{"num_hidden_layers": 15, "d_shared_expert": 0, "moe_layers": [0, 1, 2, 3, 4, 5, 6, 7, 8, 9, 10, 11, 12, 13, 14], "router_score": "softmax", "router_bias": true, "tie_word_embeddings": "early", "optimizer": "soap_variant", "batch_tokens": 65536, "max_seq_len": 1024, "dataset": "wikipedia_en"}
Below are experts of layer 7 (counted from 0) of a mixture-of-experts language model. Rows are named router (the router's row for the expert), gate (a neuron's input weights, with its number), up (a neuron's input weights, with its number) and show model dimensions 96-191. Each number is 128 + 32 x the weight over its row's rms, rounded and kept within 0 to 255. Numbers have three digits each.
Before each expert's rows: "comes after" lists some tokens at least twice as common just before its tokens as in all text. This comes from a sample of Wikipedia text that the model never trained on. Tokens count by the router's weight.

# expert 66
comes after: "\n", " |", ")", ".", " |  |", "=="
router:119077080186111083116146135159140098155121086132114108134083102086162172116115170163099085129146167061098125095083106106089181160098120111155068090142107182138158099112156107168098087136180176186112083107113173103128197101090123075099156133129104164166139122130114113086066109124140120092
gate0:138072140124098121132133102077129065209138079077169141130154122112100135126092219112136174051131185129156136090067135139159119102082154180166156135113133157124151116080130101110157098111135155094166119124139130171160192091141175212142042130134136130159139108150157116140125146134183069106
up0:104105092147082152138152147125146118157156117102166136123167133129124136137161192115082124139150185104101130093082149143149113114155132106121101137147152151096178155063128124137110160147142215119193159086084145152137220105161137170211112160158108169135107133155172063152115108123154065112
gate1:074096180075158168122123163114087161138139206181129125133111099113151120103145126103094140177075134134144082080153132126135083127121084133140133132181135099156169145075126063186152139171117114092177106111107160138202108161092143127133131130187102142093087115180174146166107204098152130120
up1:101113126118141173104103194116106155174151187176144083121080087114140160097150124091063149125093161120142082111166097104102072096117094167134121158217111078164182109117148097160154132132123139101163117079112169097212122134110142094144159153181125158132096071213171112164109178116138136113
gate2:160151150128150104101117105177147110092148151135131125101110134181173060114141175104095169048156106148158138091114146146049167103140125135140120104162143152124139109101183097113117136140135104088064111145115121117123088158078180096152158112075103107134054190098129102205132103124149132173
up2:095155129103082140160145121079101100167084061138139143164144121120092154168144115092138130191115139141068113104152103134158078130095158134096178154080113114147112143131077150110164094107103138190151092129160110075212164118182062160157099135157116131159183081158176108053070150129158124086

# expert 65
comes after: "\n", "0", "}", "4", "3", "5"
router:115140093179084177117171090165105098066101113118116160141187152127134203127132135138123072120161135148161121162110074082083109107122133141107140173113091170112099091098119151136129109126171122118119138098072135158112206121152088112129100134173092114103132146106137098131111089159105083150
gate0:166128139176193091093161127142049148120164102119144170118120089137158169090157076106122107126125197123104135150145123080114107137110097172142128182173135123133073112197118178104125156119188141159169131053087120139123148099154038160112095166143124146162057081097148084175113124121106157135
up0:097102067123164071141079129129195128156160101154161137148105156106145145108095115136137127118087136111155087082140096190086113175154093135106165145209091127092143134120146054139158132145143118119121162114168131151096210126069240160189141172112147107134144142186146169143124104129149081125
gate1:182127184108136137132103101144173189144104057152095081161131092161153126140111134119231066147118105070143142092141091122122155104136077077120165067070125140175105088190105142149098115036112150138145179120119145102097144108177110109095174144131134131139079116127141129125209145167123147165
up1:120159077181140151156151073115098151093115157095166166104143122113139146135113098175164082128115172094154140155151130150086124106136144128097179107141150135064121160064085119171125073137150196083180137087153067122147177133179061147124088112181158142162101074147067143161096170158111156103
gate2:107155110109138162153145133151167136052149140129188189160120182112084084118173169136103142110174134141157129155156152118102087129172115127114126110146134084085160118080159084138130134065137162130077204176159109106116148093075051123151108158131127163118136106103125089130164112117136180180
up2:134071133150103096139106122089106107206120112128039081114117071140172151150066082130170123161099110095101154096113119159160183133081141125149120153140122153182072125178115151132108118189132099134155065098096131166115112160144219161095130113139149111117097101129149171110087155127139098111

# expert 82
comes after: "3", "0", "4", "5", "1", "6"
router:196111087092117125155159141126091106099118080162130157186185155111098109150181076142153149111106114142149044145114079148172093126134125119134076173086133165102062124077175094161130133132111144144160096142087150175091094106150095155158077170208164112142085148101103099091118175104121130100
gate0:148140172096098143108148176104146066119076158176110105177093136117077119117178109103149158121082145114142094105152120129096095141152151105107096058096085110152081055107181149134142117093165095189146094116112168090067077064144101141094123140123129170110149179132122107104136136086114159115
up0:120111109118165095146079100170135185152187147087123115145167103128168144118141161142116071157178127120127109180156129141148153159132072185177138186124134153137234148106121161138107157112106123125171108108119096191166136194154149122094129114129125082125164085118159153166164129170169152163
gate1:169167139041095208116120198121129110184125106127156153130137092136098153128192103160114168110114113170199112141135124123132105066089109149090116121099117147154127107075177150176147113124157089161176116157111090137122101114154175100127119152158081112063128141158115106096129121120107114110
up1:110113133111129094138110110122123166139182205211133092125076142196118144139137148138133151197152122104164078126158092148160075114073145131138235115167145069172137137132097077122114144129116066148099135154097077062146068045156160113140188116134109106064100136132124114124100126075113118176
gate2:114128172128141178104108096095163139109151103139067136215102097134107097178122081128216090168102105107121093108120058106084140100121088112124129089162153144110099116107154140137125162148130134153107153120138089195107117133144124177084133145174170186130130140090128133102140164131097183084
up2:150125115085102095120128166181126158168115164080193103104174160139115184101127170084060109141164131110116151157138167172180125179102173135133157133075085118123166162185102135139163132086146136114165126198089156086159124121076067116150123107070136101131144117163124124192145129144173056126

# expert 54
comes after: ".", " ", "-", " (", ") | ", ": "
router:114149105113138175140155137138113171128143177193171121120105111062156104150229118143161099162106091073105098127163117172174148082119082071139132098120142163063189142128162126163169142108062109098091143169166147115133071097144068124179155129097162082099111124140152163137128123116106147130
gate0:147195148076132130079162207119123107131173106177180167117090149108150112157166147132056093150157130142159105097150115184131170132177140115094132123112103139139115106103129125138099122066120169155136106132151093188104147109146109064194181134074082110177148168143082148119081094088077178051
up0:117182153101145139066166164118125137122154123174180145101116154121138107148164133130093070147169121146144102084146100208127180174171128114086119139114140146138137132102135085151079124089119161147065112128167129213113143123167122106195171161078065091186154179104117174140090112115108131072
gate1:065150190138077119096113117130106159120116150166159135111112139120133065144195105091154097146076142099149146144153157109163158110111083094120100143108149105110199105114061142127092151170118125132136102175126130107120077109123116076113126120048148194097159133141144125098166126111108106139
up1:163095100153135179177143143186131081132144159111084137124146106168141154107119133168108152124153145195132145149079069111132075156160136129147132093162148165183111130119186076128116094062156142103087158037169167117084177170137086106152155116134101102140140159141132123150142105128136146063
gate2:168197103160047137079139179144199115099150086113180147122172090066112130115157116172211111136135148113130179139102186191132122122094157112129102192125095102092161110137058120115115123094118157156154099136109089143153103068138131122122111121123159149146146111146137062122097197109105121149
up2:129167150166101182068151187149090100107200172092143145162108081119131140131122146184190061066105161090122143111093173183059119138118121067118157111127083178081175142111085088068048156152119152166155117114108142140151109104164129124125155178085147116123084145126188057124158135042086182127

# expert 22
comes after: " | ", ", ", " (", " in ", " ", "| "
router:129110097108142094157106141139107127100110091091149123093084159152090100080089096143123100120100081076187166142142151152079130093119174115139133124138155200091151118111068110078098116062086116123111169122144078060138109107140138177072144065129139122125114134175207124183092087176117147117
gate0:111122120119105120116100181162114098066107080103132085117130128092175108111130164156061134082147102112164073134098173053140090130136163167123109124166178129155158204080162125124090176062140108119124136118108107110150140082102176110154138139147076086163147178144172144188130101120126156120
up0:105139145113122105120098177153131110063117085119159100103128128108148110102113172143063147080147118116169096118104174081129091125129153195111095152167160136158158223101156100110088163064136116116133138138109103130164141098101158137125148135118101103196136190156178140166120106101126195118
gate1:124157144144071189106109104104074139087163066113121142158142130160116172148100115140113170098121133099157150101186182165121163085114110092148093120148133126101116255133139135105145093098100151147141158101104112135174173113102096155151188109092132112077106145144109177143095134134175098090
up1:165115146096205109110115134151169191163147159125157164186144165126148145094144090157117106162070080098164180092184149149173177141152119158141126137172121107146158170159134155167145087159103170157160171134143077116141182054129149139145169067137110066133107113097148211170136135150107156145
gate2:161089143153098121121140199140102154089137164079195139121129047142075125092109098086140161148192164186140127114122159125094081066133155136160109099192111111180140124098139089168121164136119139173161151098169137124136114150137160111131157110130082140159094176132197113151167140166114139171
up2:087150164141179115117131067134118091114099110157045119179179191118171150165137169184143090120096112091068099122164136120092136151115119126139147088127120147063130155116116158119114110133172150060110122143096125143125135090159075177119055168065178095085113111102089091065116142089127095089

# expert 98
comes after: " |", " |  |", ".", "\n\n", "===", " |  |  |"
router:074113166074111108089091153176114112130124095173078109164100149124138119117109160120094144145140137109123108131139117147129111153134136134121151181147160101138141107072143131119093104133167121138099145141142154182156058125135083095111139142101132103113125130150118135143067157183138101127
gate0:144126124074141116125087111150165136170120160125111124122180127118193117169055094172119137114136152165128156111159126162128142145089134141089151114121112204145196099099123127154113130107131132120098140175184180138098223103141147145136100146062154163152118115129137148137194150121138102077
up0:134101114116162088086104104119140133161123185143060109132169124123150152162119142155091182134110179162138187105175119144102118107130154109121150156100160173102172131149211120080106148125176172085118118127160116158142189139106100142124113130130066101126112099116151163166158152127059079102
gate1:122154134088130108144095167117177141054155110160169162143113169146102130131149099086064125139129088097150084150175103125168092175153172141127135160108177072124188118114142135121165117166154196071174137133146103133148156182130142108122107147133107109158121132125143127188124113139068176130
up1:094121133149103131133166093093126087187136085136121165156138064126077158098103131175183133155109170144070091146130139087082149134093155080112180147158130190089087088103186086134104137136176153150176093105135112110077148102137170100107101098112131161113087098170137124080135165193079100112
gate2:101142139087138125130096139119111134081169127116104189128126102136065121090116155140129100094113138198099113131134195133144119191111150156113140187179183138131126087105092123139097148139142151109130142098101149102148117095080092116134078177079192135130044130105127149104111106187113145138
up2:104181150100110144164141166152092115144122104134106148111153116149101136144145108115085105147072144137132083150120149158171157172131114132142140219145176164183139128156060124087124130077157180130161133100131117090125132115098074095095158152088155103106097140107049133148162107117168151171

# expert 57
comes after: "\n", " |", "| ", " |  |", ")", "% |"
router:120112092149127092131080093116097067146137107160118116144160087112163065098150165174084091124138157116107108152137112165130134131093153129124074114138104133159147085146082099141106093157168134109099176121088145133124104119089106117037140115130115091153169148093094140121111179108152114079
gate0:090166159082103141183113163119094079179134118130165146155119064125135097150172155125103154096096204127164066118161139079146078178056100169129119145098135113160120090171100192066100153130142184111168117165137124139181118060135102123173158126103148112129120141180076100129144167117138162121
up0:150099081180134124093124113104183168059133133134104115112155163117158157116091093128152073151102066144081173139114109171127205098193091129163115103171125116097143138104162100188148097118140067118104105095108128154088175201127121143108098133146101136105132140115116189111139119185114118129
gate1:113171120118150099141135103057084136115155124174133128170144091158111090133113092164103113114162091132165125116151058134188116141110064111112066111114147104105130094115077184175105103166131097125138085172134148142163103106130133130100134148088227075180128145152139159139117115065074133084
up1:131132126113135089153128120073064129082160145170141141166159075190149071121110112167105152113105112138182136140161098137161137130085078083135071138090165106110108070095103135124086101155178107138131072140147161179146122118121155105101124129072241098161149177189129150164115095055068141095
gate2:112148156112105107166093150063111185106144105109041191113157089163112178103093147082084110127094104112167123064074093133069070094108160155110115123164156137162095098128145149156118108086115132093173169136088107129101090123126178128085101121090152130105166126112165093183107089062132186149
up2:152098064142057126153133147101123100139149139113165175166107138129127154148108206170111153157134092080157064152094156086181103163147132095091053146123132163111136140128157126123114152144075115126147115167174184146126114140160151109094201117135155132131127116136077085110114074122062093142

# expert 41
comes after: "–", " ", "3", "0", "1", "6"
router:173118080126092159120061163171107156180067080160103135120140144138093084123149081129136148175126121119148104114115108148124139091119071134183115057140081134154125143147091137127100086135123104154089138148138122085094094097097135142189094154079064079201149116150094071132111137161114107113
gate0:134137138114130114075127159124202176120153135145115151065174105101158137153125149152119149094096177144071182128086139158174120108153073085128131173146104132084125204096081130149150091111163153126138198134069156154152141158133126112130054104105070151088133080123156153131153113113120174158
up0:199119167157139129150112119145072090152065163131152147136098163136090176106172151108142094148175120119168085120101125148125132170128187184135130066112122100201088075170183131106128127142116088068125069130206088134110119119093146136110159158110189139158154130119103107141102146140119095123
gate1:115126049120149073119135112136143128068117091153115171121123125160137090079208153134094122115162103089098141119073155117133167176186094147162130108143053171109063110170140147165072099107119131078113118187139178109174115091113123123108125089095119120171153135116145087188132146131147146124
up1:104146108100145150154145131116094145070101163094138123116176177094055170178165149143140144067160127143141096163123087111182094101131102123097112201159110169071131174116155122096069153128219123117137150147128153107151135122155122100088154137093156108103148150127161114144111074062236134182
gate2:116105181180161117135121168123083094110103122140047171141116191067135128136174081146132193094125182166176154114126098135160114170104135119158058112142140127136132127115173109103092140129152118103112149183115106185134120165039121153126097160124098143143124176144146104150141077152074147110
up2:119145082117085114142145126156175139147139140148192087098148123158112137135105172071121118141145067122082064113170152101134098091127112143139194166084117170093087138103105170146112143113108100139190102098152125067112143121164118074151175123140133094144105111100122137091128156134192099163

# expert 81
comes after: ".", "\n\n", ")", " |", "==", "==="
router:137110117111076099120112120061121106143118117132087149119105124093124112113138086141106088168075146167131117097101175073070113164081113112166100088134122140095177130115096107076096089157122158119130172153171134145095146105154159167144091088121129088096115148074191088094173161183151159093
gate0:122150082142171148140168092098167109079111181140106153137088124139085098148122100096168168082103094128048153122102127176132112180088094130047100125096184138122101124077157134082079166135146108156089111165178144124155102101098046161096126142109150164099111152066117135131183168134128196174
up0:170078085104085145140103115101107130104127143138143143132130109145154155126153137108164112091134128090151114177172085154148127198168122114191141090147149134136126107150092108130163142114034138090110110156053178162072138133124204094078148110186107095170130103132122192128137164197113130110
gate1:127111183136113086101061103092181110142226136088138163140101112151108177184113121155191128166127159169121096079112122089153122083114197110142172118154146091116117149114127131135159112127180207139166151127078096138125115122096099090054125100167167135175119176123122075194136138113100160160
up1:123111173099130132116098134109154129101192113122120113091076131150125174115119113204137099122129163132127084072163104128116098130182144113120167129185134135132134143125125143114143104087133194104174174135122148171108105169095166143037138045163173162166136209075114110182080135142160147119
gate2:119112112161078121145115187078166180079074073152195104121086112172120125148180137118056111122115145156162097115148122129095099145058107121099183123152182147148191162110104128146104141083150169106160161122185122116132134118127138074157139099079103147163155143188103090108155120148088148162
up2:129139090063147199129109137184103109158200170098119132112115127126123121097127142130104114146122068162113121101112093129124096139149140177201094187112097085134051105155172105138183150115132109133030167141101155143138077144128116117119137167167132129095075122087106153135121128097125070072